config.toml
num_hidden_layers = 12
moe_layers = [0, 1, 2, 3, 4, 5, 6, 7, 8, 9, 10, 11]
balance_loss = 0.00085
vocab_size = 8192
tie_word_embeddings = false
optimizer = "ademamix"
max_seq_len = 1024
Below are experts of layer 5 (counted from 0) of a mixture-of-experts language model. Rows are named router (the router's row for the expert), gate (a neuron's input weights, with its number), up (a neuron's input weights, with its number) and show model dimensions 384-511. Each number is 500 + 40 x the weight over its row's rms, rounded and kept within 0 to 999. Numbers have three digits each.
Before each expert's rows: a language model's description of what the expert responds to; "comes after" lists some tokens at least twice as common just before its tokens as in all text. This comes from a sample of Wikipedia text that the model never trained on. Tokens count by the router's weight.

# expert 27
Adjectives after the. Determiners and the modifier right after the or a, such as upper, initial, latter, internal, general, plus right-han-d.
comes after: " the", " The", " a", "'", "The", " \""
router:426484540501470529445476503545479482509482482587513508490553455533483443564565518494472489507505408523521563526456514509544444523498512534499514503479536443526472478451510476487478527494560562519568549529536522473409508499550520531511495490425533519486522448553465535505493532513430471539527487530544442524505516486510550478469522486507511554490511485525478517479494522503543583477500
gate0:479534484522460471514419515514540469518541469531533467528537537487523488451523512470480522539609458507488491438503444535483464491501480460446507500489536505542440436503449436509509419505434483505504452476474466454483467466508504495489495488516534516473514603478529517455532520517484477523481562475524502538502461502499494474498532518486489535476433484455434562518544489516484498471540
up0:486560483514489498541512454468548430438517520577497508537566493442521532592577482562501472483525456522594524438549462540555523534523487458462555528509458496556508503509523537469457419496540433443522493501541487486523450457484505463494449486522543453458470544509513511508559567544470450534535459459554582420507465485494492429614506508525483457442516561494474496436574437441554520473545
gate1:542507496510421442480519535447535573429490506467488492515559449525511422492522567510464422441547548557552567482475546526521548503490465546491500478455456497480426503479460402473507527489587469467512514489549433457475474496472511458452487570501499460528429516485521418461510435468526506508518513476557474500508540497513561487528521458413575485578471455520485532496494519457545545584503
up1:485480516495517547479487389472486433405546536473523466456432555501502524548474427432557517537497487439487475537545506450473434509513578483554475561498504530551532427524549550470485485489474566495459513509449565545500529548526492501469508497474617566498550458502519515576468544444447441507470525481518545508478494493473489491613558465520466569393515536502462466536442500537556407467498
gate2:481488449507521539513478527449531478520526508479568504466539531515387540534546526449478490540533454498489495494503522522506454502466512555503484538454518484473563481473553473492545484431590528525491483489483520470479435588509499541476544525499540580504530444503430484532467540475470525529521491499488524539478505568501421499518515522478513461505458508514448494523485484498480472479506
up2:507527526433493461550558524536487529552508471459508493510449494455525493509462475609510468457498485531511420508544543501519449507515516409458496490474527513499483564481473521553448538521483535482423508569478473536567469477508467480472410443507546499493427511493476506405502489539516572466496484506526520457411519436496509491445514464520538517502523527511509477523453510522469509445506

# expert 38
Relative and wh-words. "what", "which", "within", "among", "in" after prepositions in abstract expository prose, e.g. "regardless of which", "criteria of what".
comes after: "\n\n", " of", "=", " that", " in", " for"
router:468462591488472505532503559529450531454475447536546495493548444531453469498563504472465511459558459505421547497461506511542470474555523601536484486472463414528540504416530495495510496538549548597560479492510528558508543518547483486472516543504531569496470462496514534532497528529421440525558457594501422545470519441500530447469465474463481497445532435502532569455478518516538563451517
gate0:471562441454487516521538497521484566561473487492446527487481512572484485566520558496476534517456468574443544508552540505557488413536530486517538561526543500538544478511504482536542538512534498546499572533531469481504533544589538517510511523494434563526494503492604474500478541479492446588516532527403549487502499400487377459553519488480447431412500459522496532508400480458457532474509
up0:472487476482497511511462547408508532496525495547458448465498477533553511413452532487481507487513535466530520485499446501511537452490465512477459464541479503447411487504467546456433418494583439420516456478516466468567521508479439477517482493461554524480410511544498465519475461499508478440479477408557541501528477514450537505548487461459575504501524568434498525489549498537483503556444
gate1:550493522443499484523487493523557462496500633512522540426445575566561508494526534505574538488542451469528504496493485445603457529538549491537537515444510577545424488460483553476455528466511465492499484519482572541484474510510496525515461524496539564488451490514412494458493484497520522476456465574516532528470524441457539505559511479501618516494531435530486486486488529511473560542456
up1:497462518437498495533478544477531498502442576525471482476530532572536474471538511482432497448484500410488534488456469490530494570517460458483455493485485524398426504550432503465501595533606421469469499511470613494482490497504484517488468514471474490471441506519512521475423542445534513536511518511524513524514511474532487488562540527531570550458588461482498437461455520457439524488499
gate2:472450453468544477529537508470475483485474542492537458429539555468515435432477498399450514515536433495523480459518552523507481476516533496484465531489515452493512435546507570561515499572502489474508487478483564478468506506473572444520501527496504560508515422504518522500533544509497527577516491531515440453552481478407566500515499473483501451516526429519500509535495484576428451472474
up2:487489485515484508526463542511499458516530492522504565538520519468566476514480453499501477502556485474532470468537485458528498488542489493492554480485511518424611474506472415468526494447542503550539487476531503504542476475520511578506510519495550462472508477451538459469399423517464469469479411461438502498441533484491529493495519562540520573512474529529507441463527559415435534504544

# expert 61
Sports tables and stats. Numbers and labels in sports results tables and infoboxes, such as Apps, Pts, medalist, shot put, weight classes like 84 kg.
comes after: " |", "|", "–", "′", ":", "°"
router:485551551480485475504485506499446521410528521509578476504485522470488517569542486514530454464566480487473472491486435551459471466516509586524534497479515405476555474484504443464512519538493558508512511504458475507468543541537469492488567555424552575550490481473506515498528474530404502491557522472483403535460560461545537550536513468501505482533509523544467511521512486511529534490466
gate0:419485461523492513547543514467476520480424492543562412511513429457471511484456453510485486559569440502553544492524528480459478529563431407556450551433496493520474536512434469527461419557520524500577496451487569462478556528507481490505518575543490526508484466540473459465493492602533496469511545458464462507493428469538520536486514474531531490529473498499528527550532452541453470500427
up0:484478546496486479463572453547497474486475515477515462546493525505466487468511499466500412520443516448492563518518495453519542448441532483525503452531447441484505490479526564417510439515463479483483454529490539483581444492472550511448481503412453560497476537470514481458466473567458493459536411487419437576424504527490504413582476480512516490482474517490499535514483482459467461512559
gate1:498443532490442521504406536474521442462516554527526514553491469476544491485495411482550500469452431515479424519400513502436535467433509499480513489482473449482512454531531510475523529452540495528480563514535541500525495460548585556428564559525583542454543484510577477442466474469454475492504586409550370557558508474501528508497516524510524542487519509496519495487481534543496492453456
up1:465463480507504518416490521524458478500492500528608452495551541519545459441499530572472479485592476557466445550485545568574436473550541495591524595529487533487492576447449471495531509477491483442465488499449477523502399570558502544501535467416591506429498530579536495487432508460500507428552596508494454486516474452484514431538465429538507465431554577413519521524485458493550513495511
gate2:535510488513554560562454548472495521458548493506527530485530505430585462548540428451541550481575464618445424526507549504454524471544543530591467473516544472468516563425522500504431474453467473523450442461427462512458544502601492530430509432520463528492445493477496597521550500528534501491463549465550537476458497421510488512541542477521481502458551474546524529549496471474586504461487
up2:412465584472529489412523443544476518475424559453441569480519524500486460508520517515511521461442473463456562485534449517522467538440491541432490557444468512533489409453500542466511570535519513474485530519535512515505521496449547447588539498481506566510447498610474459440468508470478490568484510477488508471579499534560475450502478460550502538524442495440510451502445516533496536525459

# expert 50
Election results and table rules. Hyphens in markdown table separator rows, plus election words like "Votes", "Majority", "Turnout", "Labour", and the comma after "election".
comes after: "|", "-", " election", " ±", " Party", " votes"
router:442565513456483541526462566521450513518501497558492546483512443490432436525534531439444458547529461477532494508518491518529505536557581546499484505552431458510519470498495497502480438527540534541487518552558457529505577566513477478526490505468590534512487494488456513517494499499449434547491479478514476500479568523440482488540483485459526467492496488505497548470495476489519495482509
gate0:534485474488522519495499542479458488481584539475474488495485495496468466528512501438518551442481430492539494463557493513593452456471488558498478482490518401530505483533505531543540504524522587547556540517451460435518536549486414508513510559489498516524500523480481537464487504454485491563517487495504505549546458478459451522461520465500499427555484462558486462451475435492458462494521
up0:575536468473466480580469495496437468456608567456500520473465546471514437541459468436527451473454434497554468411494453494565487508476480556529573442516449496479498501514522493519508530535479523520473567544501457469523546487542467528517573485530507495487532574481470518498484526467518509516455544511445544520525511519483435512532492511547526484541468469540498494550425530478469467497492
gate1:491499503492473511500487531376538545467520506459492466457485524466519462555487430528461449509473436485529501522475436472541522485517502529595464416535497500435492469484473479508533555476519534523530497533432511527552549492497524560447596519465553492461459569447567591494458477503486465504425496465446432590535547505535516426534479500445524532512449485492501441537544560495539468455542
up1:537436520492451443492441523490575495460462550471543480450487483525532492426478512492541458474444455417542556491490434474579506535472471486551529435454395463413517486520511562542484471525472527500471541593537481513531496469471488469526531495473544546495447468487487522537463563501476481564470516530476441513520442482502493498526506548477424533573442431480486512504489525497457513544529
gate2:379499460477522476505505508477512560476435495540544459526553525437522511526485512462492472475499540562462540562450506505462458486482538516544459461512460524488436522512530545512455442451540545495564498480486605529495492517472488499534477492475524535547516534471525492496480467458455494470496509555550530474490480473486474480513506504465543477578464506468526542553446560412475552475523
up2:447461482502487413486441518494489495481513494550506544462451557495565512447563499515528428567507539505536521516505466410489562505546507528543471473478492510505494401421525486496505451482525615533539545553472497487449456441524440471501441488519568538478509478443526561524572493493440479507489522573444554487476477449507461431505557521505512496537495449518498512469501540464456493511516

# expert 25
Abstract noun endings. Abstract nouns and their final pieces after the, his or its, often followed by of, such as nature, basis, availability, origins.
comes after: " the", " a", " The", " his", " its", "The"
router:491466539526477482523464534575481563541591487520529539499517481476497499513561590493504538519558450504492523531509479452496468458494504556513513486478461461506520467468472481483531523542567501566656541513480578515453550546556478518429490527482560539521500455517530545545493505521445508503509484562478487517520537439506581490479480489486483484472559474542506524512515504457534523540478
gate0:411446431507525458491428467496562549565492572509469504524532499513521568480486517556524439534572504515470532473451537589544470502539468612567451551525545500519525515472503453450537510559566455552498485502502490511548569477464500490488466541533637470521506455412457498464564547575466495526440545514459467509460466527530496528524509475481487512450524523444547463562537502506502518550495
up0:514548455548499477531446603515483526458463499529482526497521469456557499504482514474529560515518509496479473467540477614527465491496536577478415464596507545519559560521565517452474448527463466501522520542506481491434537513447457464506468486457554497542478503503463506593507528487482470499536520433497486503446466516493475454503513436483573458469555442518424488515553505594458540559588
gate1:502442494464437579523531516514441452459543504532476468477494463480546493501492461449543492474494557450415526442543532523471496533593529527495483491493509520492498450441493444487553505456544518496467533467477494525465539487459488460484481491407481469479541566478439536532505454439533510525478548454506478552464492485484542449457515536497458482550447517591496546488528501495425498499465
up1:522572454473538486511476514541540434499520476499522467529465468543465532485519467491482474438547503568531382552413501475526484442467468536540497463519466462450521583479496475525515497488545480535599476488560478505529460479449518595547515558571447518523495445445554542500489495462517532482503473516487468489468515563575484460528552512500448532503562490439484504477524475581564569488471
gate2:513426494404521504512458446468403535479542523484473504501466537526450491474617417503497462580469490532519481511574465452457558489528512514507529459507406538503493474480514516526512520488510527553482497605522486440432494461431512559547504500533553504467445529568533454532486431484494514564520517575598502526487505472514537484567494420519523516535601531603500520484475533472545524543444
up2:479590544556525463473493510555553518515451515531533429465507460468487494546493474439481505400504538513488521554456501506571421537461531449512487493459534490430461543471501479514475545538530484487515440484478516557490522570459469510509488532548497478438517429489436536484436562474517530547425507459489461500432498461531470438503488485419504501478422492485446449490456447468504452465504

# expert 62
Table cell fragments. Word pieces and headers inside pipe-delimited tables, often election or film tables, e.g. "Genre", "Minority", "Voters", "NOTA", "Miss".
comes after: " |", "–", "|", "  ", ";", "'"
router:459554478483487468510521536502471500495515478532653483504521492440453484556536501516461442521571535485447492506481540528531481463547504530521490502488480466497589519481532485506435452481526539509426452590517488509515571536520507525499519543438542564495467518541478523484461506499419479533473476500521457485472563467500504425533477528471505497469520522501528600524483424536544488439511
gate0:496544415497436529417581536491478458486518490560539449521481509439487482473559589502496476494551498608505514533534479491455494475532513454521483532409480498478516576508577502556477513499532488502522466495488515500512497478588483500437552488519564566538508510542551452463492471442543500395453427441561517521534532515444486505496538525592465472481499491542497482537400504535530435530488
up0:472467470509516485474522506497473414510483500462535472526536562504532506488499516456464501511509426480485458498495481516526545502495507492498502539466550471519474529475531511528548548479480542516452562547491521491540522527483513512509524444536511498538472596460431470506530370529482426440497492531542495478416510525560449509445462524464481481539487488534506527523517445465476537477455
gate1:483484507450577529469505568460494553518498440451571490499535439534444527493490444513448506547466533548470491517489523490486530453435480497492562465476466442492567496444505491487546545501481493475465431507523463511505477551500503506488497474492528456505461477553466434509554467522549496455484482491540454465555475471489527449531547462507507603485530493504493484409487464495513474496511
up1:425534484500534472509497497471513492485489520579477494427532552531531533523453468532582513566501463500491470639541451474559504488477437493579514537499501557437501460468466571556479500427493497503481534505466524536461553471458499506490490493563495507522539433483487511533579594540455532516529556461526549479516452517558518505474520429485567531463475442458462471500534511488549471498490
gate2:449499470477513457522470492469524486465531559515531475523493498459504510601512455433545436580492460465493569460414450459497536458557533511489521528532447418557511428459549489478480549493552464509499437551521469423552527549447530492420451542468531506474517469476469472536485455429476437524527442522475452479496442488447473546486495475436563483475598449517474406492527412492558490489549
up2:537451491570564439489476519502495496450572492486472516541511509521525490522483511467472508532486462505448523534501504520469527477481500477472493558518516506516574525514480542496429519412503486480476434506556493515506459509450428456543558460488479505478487506502387490586520548474502440483531504451525456445446439464510475498455521518476431494496493510486532476432516579522480546466523

# expert 42
Table and infobox delimiters. Pipe separators, closing parentheses, numbers and field labels in tables and infoboxes, such as Died, Coordinates, Phylum, See also.
comes after: "-", "  ", ":", " (", "%", "See"
router:485534501475494507509493551501462497439503559500598501469491573508482439562530488540476510461542510462473505470473488461537510467506549622510533509453452417497532464451500520573545501537477554535495467559477533587496537522487517452410515510479555501508511508493503568592466561541422528493481482572457514473488535492510533486450544454518440460528488419506517534482485499483515521451531
gate0:506480545468500415526486491470526547477488521528467559554482542489576474483506525629469529518538491521501470514476445574424532468556615570483479558491473452467464473522493445498489513498379536471508412539565487522409458485443498524465505490480473533509617546568562486532522439523448414491548490551539512519448468464570585520526555484479524504432531505588506507607522527454534510540468
up0:511520473590451488522494531448579507419453490537462483547508442486491478514435468548520533502458514570506496516497495467446472458491487558526449551527451527462516559453512455483508441488478477539457498457408425478466489540492475498553480524479468534498507530556446495431531443458501473545586480473515483464471515493521455457510437565507494437463592549541487499560508431590471566489438
gate1:502491534491535550495413506532570518512487507490510569463485404522507487494465454520502568473515518547542387413556534461513435507477495525427514482529439420465480478549441541478502525479502535472550508542486541507503466484504506475516566491493458435497554541500475519465424532434498461436422475587497531548508513454484417481426539495470490491517430458521512482494457548523486613430528
up1:449496495505511550540454500434483474507495448540438516482511538517423509421486501549553597491468492500511420487481547488479517520456573535520484535531408569429473533542485463448546576494539543513562447490559546588547466481473481451477548496512496536488447493503504490528431523522479432547522498416611538560521543462485451517536450541466510562606501519512542583422483575469524495477476
gate2:415514495488479514521535452447544545442535541527519484460515551439465584547423493534487528491536542548496495560442511470467542472432467508487486551485540515493474457438486487536522540491441522492471514508517553510483522468550457498510492513549465566505498508553490515523496432518471493561552484459554560462518510575513520498506482535543557510568425442487531492511479482490486520430490
up2:538468528487535450465478451506444500539506437515472445491487427541530455541533508492488478445483489444538525414529492500497477504514515468417456513525517450465453494565442412486475504501522461492493516396477446465510497511445545481515499511456465435486510530472476459497487463457530476559527471500422484551519578522554482504533505489441532465427536564500447558501521502498473479528574

# expert 24
Middle East, religion history. Name pieces and words in Islamic, Ottoman, Roman and religious history, such as Syria, king, Islamic, Orthodox, Qu-raysh.
comes after: " of", " the", " in", " from", " for", " by"
router:439495460456433522498516532523441548445557471568551525482491502497454449538598551512492540535527479486468529530481491492541453474468515551513535540418495500531479461511514467500484546497525613546530542532539514488479510472507467502421555513445556565522545485521518557547476459526461513475539504558470520533536569431532547498455483489495484517462531420586566527435482539458508569427453
gate0:510512543440478503442558485453464562473470524439538539525503566541491529553541486473418597561513438423479508544439514460552490406507420535528458516472429513506584460494537406492543513484602496485510559510449526454562538482514443442451519429447538508537462478515531503465501460493458571446511461538584534453484485473479508527515512467475531461451541525546536443514530573455470545491483
up0:504471423450563501504468505423438513498491531537527498550496449454545475441455448469482519457445519560547470466516440521507592513472508507485580489489534539535430571524502467533480464514475517534486479474574416508518462474502525462547504528462585476474538545485550425470534478609512461448455528393440525547554525419529535422508503486506471501454502522437496491513525456503496526493526
gate1:428595517483489497482495472522524495516444508517455590417500563504478483444532496530467500439514483483567485531447458552512538558492544494495508558475534466478481505455496536535541498496483534496496505460435501475493502486491533555473499368460558517554535526528477487500551507581514528493513497504414519433526537415481496599472486448563504547482434465483498533558460537478433511497430
up1:456550466477479499414593518495487486557489454493529517474578509541424527514537459500605435509475518464477458468475592519540450543459511475588535469461468436535524461495546600444503504408518494456482465493500524487496524464556455434542443535524495470520464516493534474507568497504450481560526534428543497564492469493461494490518515517517493572546466519514525505397563485523474520450462
gate2:456438430482471495495491507497527511458526501513466484530528538535522469532522515399500458522544522520537536463491558495453510459467406563523511507472583502581461568526565465495515540432543544539497492463499517450597512567536599477561470544447519450471496513503504446485492450432537456472460452505491541462533471442412468477551537478490438425555474532464537495521583519475513483456483
up2:476562434529519504496507543457455461464493516582513493443506478568542490481448506477547588513476555534431477498465572472527517556567509436513464589516472499524557529549478515488496505552439521526497551530577499508488523496563468485436520465537480503512476476504520567532505569463534488488506511544512510550485526547484456556477489548553531384536514471534466523541525531502423496506458

# expert 49
State and digits. The words state, federal and National, plus single digits inside percentages, ratings and dates, such as "73.5%", "9.4/10".
comes after: ".", " a", " United", " The", " that", " York"
router:443581473483443512471488543559464537514510472568566460484513445435468456528535549543521446513511471486414511546499509484548492540501551567473547482472507524490521506504503518516518563551488508493542535549559481518444563550534514530476517529422507571512506463466518546504456507510467447490540438536496432510449486533525479456490515468499456506514528512505514591492537513524554587525532
gate0:417555430462471535551502524437477558469475566489457463439489476499528455462523580486540526527524492428515557523540436558442485479569506440444522583439491462485492540507450500456480550546532445556499534475532436459501462599504494494481496472462559488540456509522501553528521482474492542519552453551425485460464444451506539460520478489532608424543534529530523497522470458509468465490483
up0:473580516551451476521483488451503541481467435472482583475485547519480411502506510561477531542478506532448549545499514461496503497503550496529540543507480422476494566494502469503498508478562499561538485552578538495521539485587485569411492502529536437476490427459548462517508476483485547483612508520618541457531534471520475470508442472524524469521500414526517544572448470452519533473525
gate1:470525594553530457514531477420522481587417483561485426564547464512511549496482468561558531487478505521537507519475469535574553537565531449479447504519467486482444438360449458515478527559511542425546471500505435528441579510486554475517495550492474562509502514439505539482502516460457512441526462489556493471487529486528549448478460523522530541413451437494542470530545537548541536532463
up1:456500470502490508510483499523478517514489534443455548490522521539500508518527488553538510472520498512494505516522536444498516491493479464471445481501489488500501593525534564458523419577520482523486447482582491475542470486478471551465461537522531452500489551473505519564511549542510589490403476491505483555523445580530454537546530445484504474496531482571496532403456454523527484514492
gate2:534567475442458416453501489492473451543461546487525494427588523527446465472490470554529475449491476559478460478548542497551512531526470491487513549483539489533556520517458498424456532488502507464471509453417466591479540531581482465520454535467506509527484568435566442517473544527465537534557505447453448527518526414454500545503544461592459532493559529482501620451560519494476458539540
up2:561501458479449495528509474539432535494448516485522556447428504477562430472453541463556522522557489502505540442528511532506562471450515538463579534545486415512422516479383498526453503535452487513461465453505434466503519543584449438522460468465496499505475463485476522487498542525536563528495424522494486533534499523512465520485452498503519503537481501474517543527436470467451497460486

# expert 20
Abstract health/social nouns. Content nouns and verbs after prepositions in prose on health, society and learning, e.g. "speech", "cancer", "race", "taught", "how".
comes after: " to", " of", " for", " in", " and", "ing"
router:445516554420473561488561528555493484493500480576550492510473578481432469568543472467470436601550462519498513528563510488515480519470576579559470503492479439533523540506532562491466450500503508571548459475453470543482522514489473477434531531488513568604452463466472483524479531526372469540565510500551424529476507393551500471474538476499466429445519466515550564500476501564461464479559
gate0:464447556472514490482506530540512436503509525538498567507587556506542532484511501514484461462525436462479517485480495438471460460465499497428522488476501428476457446504468508447432426598463487501578527482516439477477599425499467474535498500518493481403594534570526494474532488548508549509469568574471496481563528472533520480511509497500533581491552535483523547541502506485518486565485
up0:516536434583535486490439433523447541494455546474528392541457392512447463545514517538519485499533544529543477455503500540533499485548509524560439457499491534535492531517436458559542500470561548509419465503489562534539418532494496471468520444463496498537532477461477428467449529545522472448541446482466530534486544484532443417467475472443467455488519494537436466473462490495542522487469
gate1:516525406511483485559511589556447514504583480457464505554553461494499502504489526487549523536502538516481528529499499530464494503470555526501476479564544473573514604419546512465488510415516492431545433538480486462452511525492516587420618527482488511545494569532551496456439516506559486493472510579465482545464540450479487617471543502517505403579500541477513461511529454457554458481502
up1:534519524464532513451525539470514530490495597482536510469539499514486508530479514523462451490525487494469473521496479485517557446582441448556574491453532489531555396638539498539475491538475506524478490483543474484483516407505555514507484506447501497501548522445560486510632535477453486529472439512586518466471450547575523430518428513515542573386480514617519505459525492534494463461524
gate2:543498476536542506535496500522540480400512536517488576478434453510481466506529531485529471522541508554453539457488476485447496549527446461571496538522524458519482605449518502478471420512444510487518446478523446465496475486478504507552566459506539484512488418483483469501488526417418487569576489493538467450565556469501508464495509545487449499487505445558525496566486494534479442476510
up2:477511528585501538468474451471469529479493477497503449547526485493509536460493509506573503472505486425491471514509490566474467469494517571533533548532482556511504445507474493490573619529553475433471498451473475523462528493486476481441555524456479562492561476446521512501510497528541464483500554431446518396512455609453539522511494494465525450497495528527459497527555504497549473521434

# expert 51
Tournament structure terms. Words in sports competition results and standings, such as finals, Champions, Pts, promotion, quarter, Group, and headings with line breaks.
comes after: " |", "\n", "=", ";", " round", "1"
router:462549554528510487476454483502480537479537483611574512545539530501467506525527509445483477497527432535501519535481474497554487521527489588543483469537500442499557509484474522528442473485592536531539530518531451510488517525471479416530464556440573499479491468500482529559493473481418526543537521504484443511478545484420524481510486437408491536421499455461473539469486430469511475473523
gate0:504459575512492501469535479487546489415464454525454428514496516488548504530491537535501467550508516467453543425454514522438518556448453517568476481539453536500479494468579510515492491506563486461541480518458530507538498492484466467527549463491547547516542507467555445470475506423439487522508517467492574439479513473518417507516417508451468474483605592474493490496453486454519457484528
up0:524486383498548420487517516476506545447413469515569524501458480482523457466497433475537449480443505482506535462475535463492493509580551497501474565497480479555427545472508478540490487542510530489467402474503482566491470420468527549488561556467562433487483591502536528507444507524503496508490496519437492525492486508549570478524496481456575439506437504490547526501501411464477497494523
gate1:500559484511488485463554518458523570472534524615432577470492457499493475497466507508503528531489442543509543485486525598528387499492501524528560517497503481491469473464454445468454415476467525500474520503543428488456548469492493531522462531516517469530494518524531547484518502551459500572512519446508495505480480530463537482475446510516512448452467454555448527543495470509543523477473
up1:494406466503509577464517505510397541524513525533495530503442398475569491554471463542494461462519560448551444528583429528512460507488550516483467485493519447510416455503481561514532533442494445503551538530524492466497481465498508551511534461536426513441564472483527553601539509573459477392535481512482472464475461513476502482451516478467472551549411574495467440487545558453500518465501
gate2:494562542525505545476479576430489521464518566483493462578525478476542434512500425491443560569476433517502525576505443562523483468594426523531396402497514455506607454480538490560494482459481515563514557528533510461458466518529490504438406554521521496472457525387496510486518548525476491503462544427527436563419454530450569466487486499405494559521481480501489518508559513454517536579494
up2:521457520526470448535491452544509504493496490477510535471492481472534480467531570451555525507488551477505432480500534453522479539493526465559571513476501523532506507438458481463513542478505510445476509446416558602524560495474552435464554499526472456510475479500504543523410468424493527532519495545458503485504512555510508481483557524529503505521495473537527395503496497600539532468576

# expert 26
Coordinating conjunctions. Conjunctions joining words or clauses, mainly "and", also "or", "but", "&", "then", "than", e.g. "runway and rotating beacon".
comes after: " and", ",", "s", ")", " well", " as"
router:510473496471522461494530508536468541531548495494508507461526511512529516571470531546457514490610454494444522462504502503548465508502538574500493532436454445515528521437462559520516541508515569493517456552540519518479543466489550541403526565519517545520487448505466545550456502518352479552491525530484442501434547506571492503481555416491508515473518505502517493450506465519514533489491
gate0:575470510480507520577513517562490488546438494528477614490455465542529554520481526486471474440552531486523550439456519424518491585454539525476548509464512556461494561487527449508471419474498530504484523570528459540456502493552510568500464490479512501431516517506481505537514532423497458534516532479540568479507485504481475477480497520484485492577490471590493462468526427432565494463489
up0:467403484510558479465430513536478464499509549510516472527596502484495402491468535466540497482459481524459442483539505489537562448482474477456522484478544461513479562473472509494557547488510510504479523484523440524495451459476495511530501492493449478422473499484465517546525521499404532541530455517486502485488491464496527527482473501404486483570507460445483491526488495466526577486509
gate1:514614482430535510455457513513534500485454423513495535499507490548459585566524436471559497504456511518518535530534549469579429553465526448576488487490463548551503561415499485483520517549443506491496479470491486499561517497544540563524542491519527493640504501568456469466439426503519438471475472495415522479503452482507503442469479540490403577495483538411486460564479494518589496423422
up1:489462489507573453412414501508522460481497465516527439483494509480560546579486471495526497484562467501500460493560520516533541527427486506567488515460512536496510593486443470483548541500500538535480533504526496512586505492482516529477545504509535470485522509480468491507431483486439487543456448497475535518457534473475403494535585487467483545501433493410503427439552573502470512554464
gate2:539465531556414519412506505512509477495527521476468539518452503453528516477454540524466505505510459521488464540469492543503495519536527515493402490453582377461559522568448526490486530424510478496530547594536537531454540517598478486490498547521512435558488439464539521539536525508390517484494487530498498546471544477490455585506534492505532550499489441522491518540469518521469527534465
up2:427507433474609437540444501570485481547425550526524431501539497530429462515511463488482543472566556478577537444493478461518491528536561485572527525520418557546535479437570459467573513507483506498531456528502484499517514472454532544469563517519526544369537579490466474409451490506427465474465530473503455523559504541552492394498473444491492496498528503461513473456494475538573409443458

# expert 41
Equals signs and markup. Equals signs closing headings or in URLs and formulas, plus slashes, degree signs and fragments in coordinates, taxonomy boxes and websites.
comes after: "=", " =", "}", "1", "0", "2"
router:525525435495529491486516583472532538502497514513507481493458499451451486596530507512480476479562481540430507525487512506551447541526555571505473481454516518567536469475464472550448585544527537507583470538502572564530555516505524494425485567431522530475518496479509510515453504473475497518545465572507477469453488514438463494444507501448493489493527509491504542537492490579566512464556
gate0:542477583422476480514503481542491492420493536484507547474514530463503497482557453475487481442545522456447519513450467494523495512470494509549418446547553488501544487511520484535541463497530499528532588556510530567521501510488524532434528512547540545535472504480418454506452456530532498547536508517527489551438558449539431449452560468518495456491546474571558443456474516492486576479532
up0:453578499456482471471520432507527565488438604472508440539543525584508498503510473510551510465481526461496529382583456514488454573468524546514428456442536552535505459488531541528575468456527508487436469503464501476489574527523487531460515467500551559436473469505498511456557523455497499546494498520460481482537489454553549544451554483478507478535524442524480571458518431506415479462553
gate1:504537472618543535583498494490511441432555523512513498534505553534567535563487555494475484457516555495576475479436492585486551461470545484454550420529538546436525482434503489599559559453495522490466488579540545493460537513472410561505504512452505466481434509493505557508495375529505469465524537468472496535518524452489462530452547537547470527520518492508471502415481494525552451465539
up1:478579489444514547480539448483470526450464491558526537539480572468514461497512442582539492561503513545480509459548455440511528461460489572460411469544506531490474530571492514518504441475509493532476437512522465432475455550505437503449462481461579453529500515546564511478520488544519498459523477405510571519478492507481554529512539398466551498551481520516457525456439537464530533455532
gate2:494444543482483461449499442524504510455515538527531480490528532525466555542467464478499513462482560542524510573472499522542548447485544502529516547575522425540492546523594512414501585539490476506569469556476493510522478539590451502488506473519529490514516497513514539520483488486497466413494471471469518522511541549553495511486490442533442498561525522469605462423505510545557470481504
up2:517421501456528541421535490525553542505466519492496533496496505559467550604485518523519543515528495469504506563480437525569479487452412472437499485463581428474578484473548567406433509526451538546547486485425512503516459538547518490462526505468469521478468479509552485473507569580480453426515496470477517557484512477579419535531565495563489495530478476471450490456537572498509508513502